Weights of a small mixture-of-experts language model, trained from scratch on English Wikipedia.
Experts: 256 ReLU neurons an expert, 2 picks a token, a sigmoid router, a shared expert of 384 neurons.
Below are experts of layer 4 (counted from 0) of a mixture-of-experts language model. Rows are named router (the router's row for the expert) and show model dimensions 96-191. Each number is 128 + 24 x the weight over its row's rms, rounded and kept within 0 to 255. Numbers have three digits each.
After each expert's rows: a language model's description of what the expert responds to. This comes from a sample of Wikipedia text that the model never trained on.

# expert 15
router:138072137121126130127113102187120137171124145125107108103139110131128158107142135101139143149169122098114138106167151166121141115078131089103135143138130078142114145142078126175135138136114099147136140155094137146117106146116089190091146158111143092159107118154094109141128124112148105168
It responds to: Opening parentheses, LaTeX braces, slashes, spaces and raw byte pieces of non-Latin scripts in formulas, coordinates and gene data.

# expert 2
router:174150170141116138154133163090134120153103081102054115155144171138123132133143118148104120110134155092101149162139139094157147116162080141153144108101134121064158083143139151105139147145125131143150097139077106086109135107100108106115168144163108107135122087107126091134098115146088186105
It responds to: Word-final endings split off a stem, such as plural or possessive s, ing, ed, ly, ated, ized; also verbs like using, brought.

# expert 5
router:157130134106119123162060088126117156092118103138114118107096124142145167104166144157109100164162120114087144132100163160137128140123117120141137139106110119169166146119110127099150140129096132125093149131122157087120104102139122125118139143153114133117138162092097116138125144087148144139
It responds to: Pipe separators in table header rows such as Player | Position | School, plus semicolons, commas and suffixes like -ship, -ation.

# expert 8
router:128097146094136127107118118115127124191103169134095123112123169144107148091150143145120124141127148155099150099120149128116141125131111136116148147094124074123134164102131094150134145117102109154149134118114116113143068115106094091138085155137103144148137095117133147153123144117117121137
It responds to: Word pieces inside personal names, often foreign or surname starts (Le, La, de, Van, Al), plus hyphens in scores and compounds like 19-yard.

# expert 6
router:156165115133111138183124163140103116109168105097113120171160132133089111143136155122142142114133154086139148168106152105131102124116115101138171135072108096087155094136150173159116111149138129153131073125127138173142136166141142149099146122106109085163108128103121196126095142130073132115
It responds to: Commas, mostly after names and places (Sebastian, Florida), plus possessive apostrophes, closing-paren commas, and date commas like 20, 2015.

# expert 18
router:168153157088128110120137095112106184156135137137062126131113135135082119083155146134070128150135130129116131087129131132159147152109158118141137121130090109113125115114132134132101141119108122151127109135120123139133068083133114108145092127110107124130130145121142138140116156137114163109
It responds to: Common English surnames and place names (Washington, Brown, Boston, Taylor) and ordinary nouns or word starts like scheme, altar, privacy, encore.

# expert 13
router:145149129146092095134136139150107098165130140078104115124165122129157130122129101134148099122129162120126129193131147107136115161120114119126181117098148142115105098107174151124106147117065160157152098125127126085146124086096103088159165179171100087124128114090179144098094151152136132128
It responds to: Prepositions and articles starting phrases in prose, such as in, on, by, the, plus list dashes and table pipes.

# expert 0
router:142102111142115093110126123097103197122131154131153119159121111149164133125120165140125086126138093156109095127124164131165106151111099122156131108168123129124142114164142158125139146136103156132076105109113134134131125142145130137129127140126127110121150184145135185069127157138122139132
It responds to: Nouns naming a person's role or work after a description (presenter, footballer, son, film), and prepositions after verbs and nouns (to, with, for).

# expert 14
router:158173181118138151134111141127138130100138113122120115120155168127123143146144141148142101112140141145077167121155153105132132117128093136193127136139146090109133133137165139156176132119158105135121126138124082098095080132145129124118134137104104103157142122132144134143153134147098158118
It responds to: Middle or final fragments of common words split into pieces, like autops-y, flo-t-illa, recep-tor, peanu-t, often in technical or scientific text.

# expert 11
router:168121139132120085131140122122110155137100170137103124166111126167096161096150157156101135171127118108109131111161136173145134143095149113159130084116160148162117135093099115133092126178113166164116123127143166171138115119115123174145128128152121140124114102130096111110112144147143130114
It responds to: Standalone numbers and scores in tables and stats, such as 10, 8/10, 4 – 5, plus column labels like Pts, MF.

# expert 7
router:108153160143128123119182137116113157124089102083128110133115134134122165099136116123099089127115130134101123159152162155137109154119117155120108087134140135164119127164128135079162162129110114130085103169115094092136129122128140167135125151156108107084102123090171087091137153140131132064
It responds to: Determiners, pronouns and auxiliaries in running narrative prose, such as the, a, his, not, same, another, was.

# expert 9
router:121078152122107079093140160133117157146132156130111109163172105144139124113142139125121097120162094167118160133129104121177127157121128124132146075160162151105085090076136138144108099165164141150103148123098114127092099109160124154160151150112123112157111127150146101127136132182124159104
It responds to: Field labels and their colons in infobox lists, such as Class:, Born:, Website:, Coordinates:, plus given names like John in lists.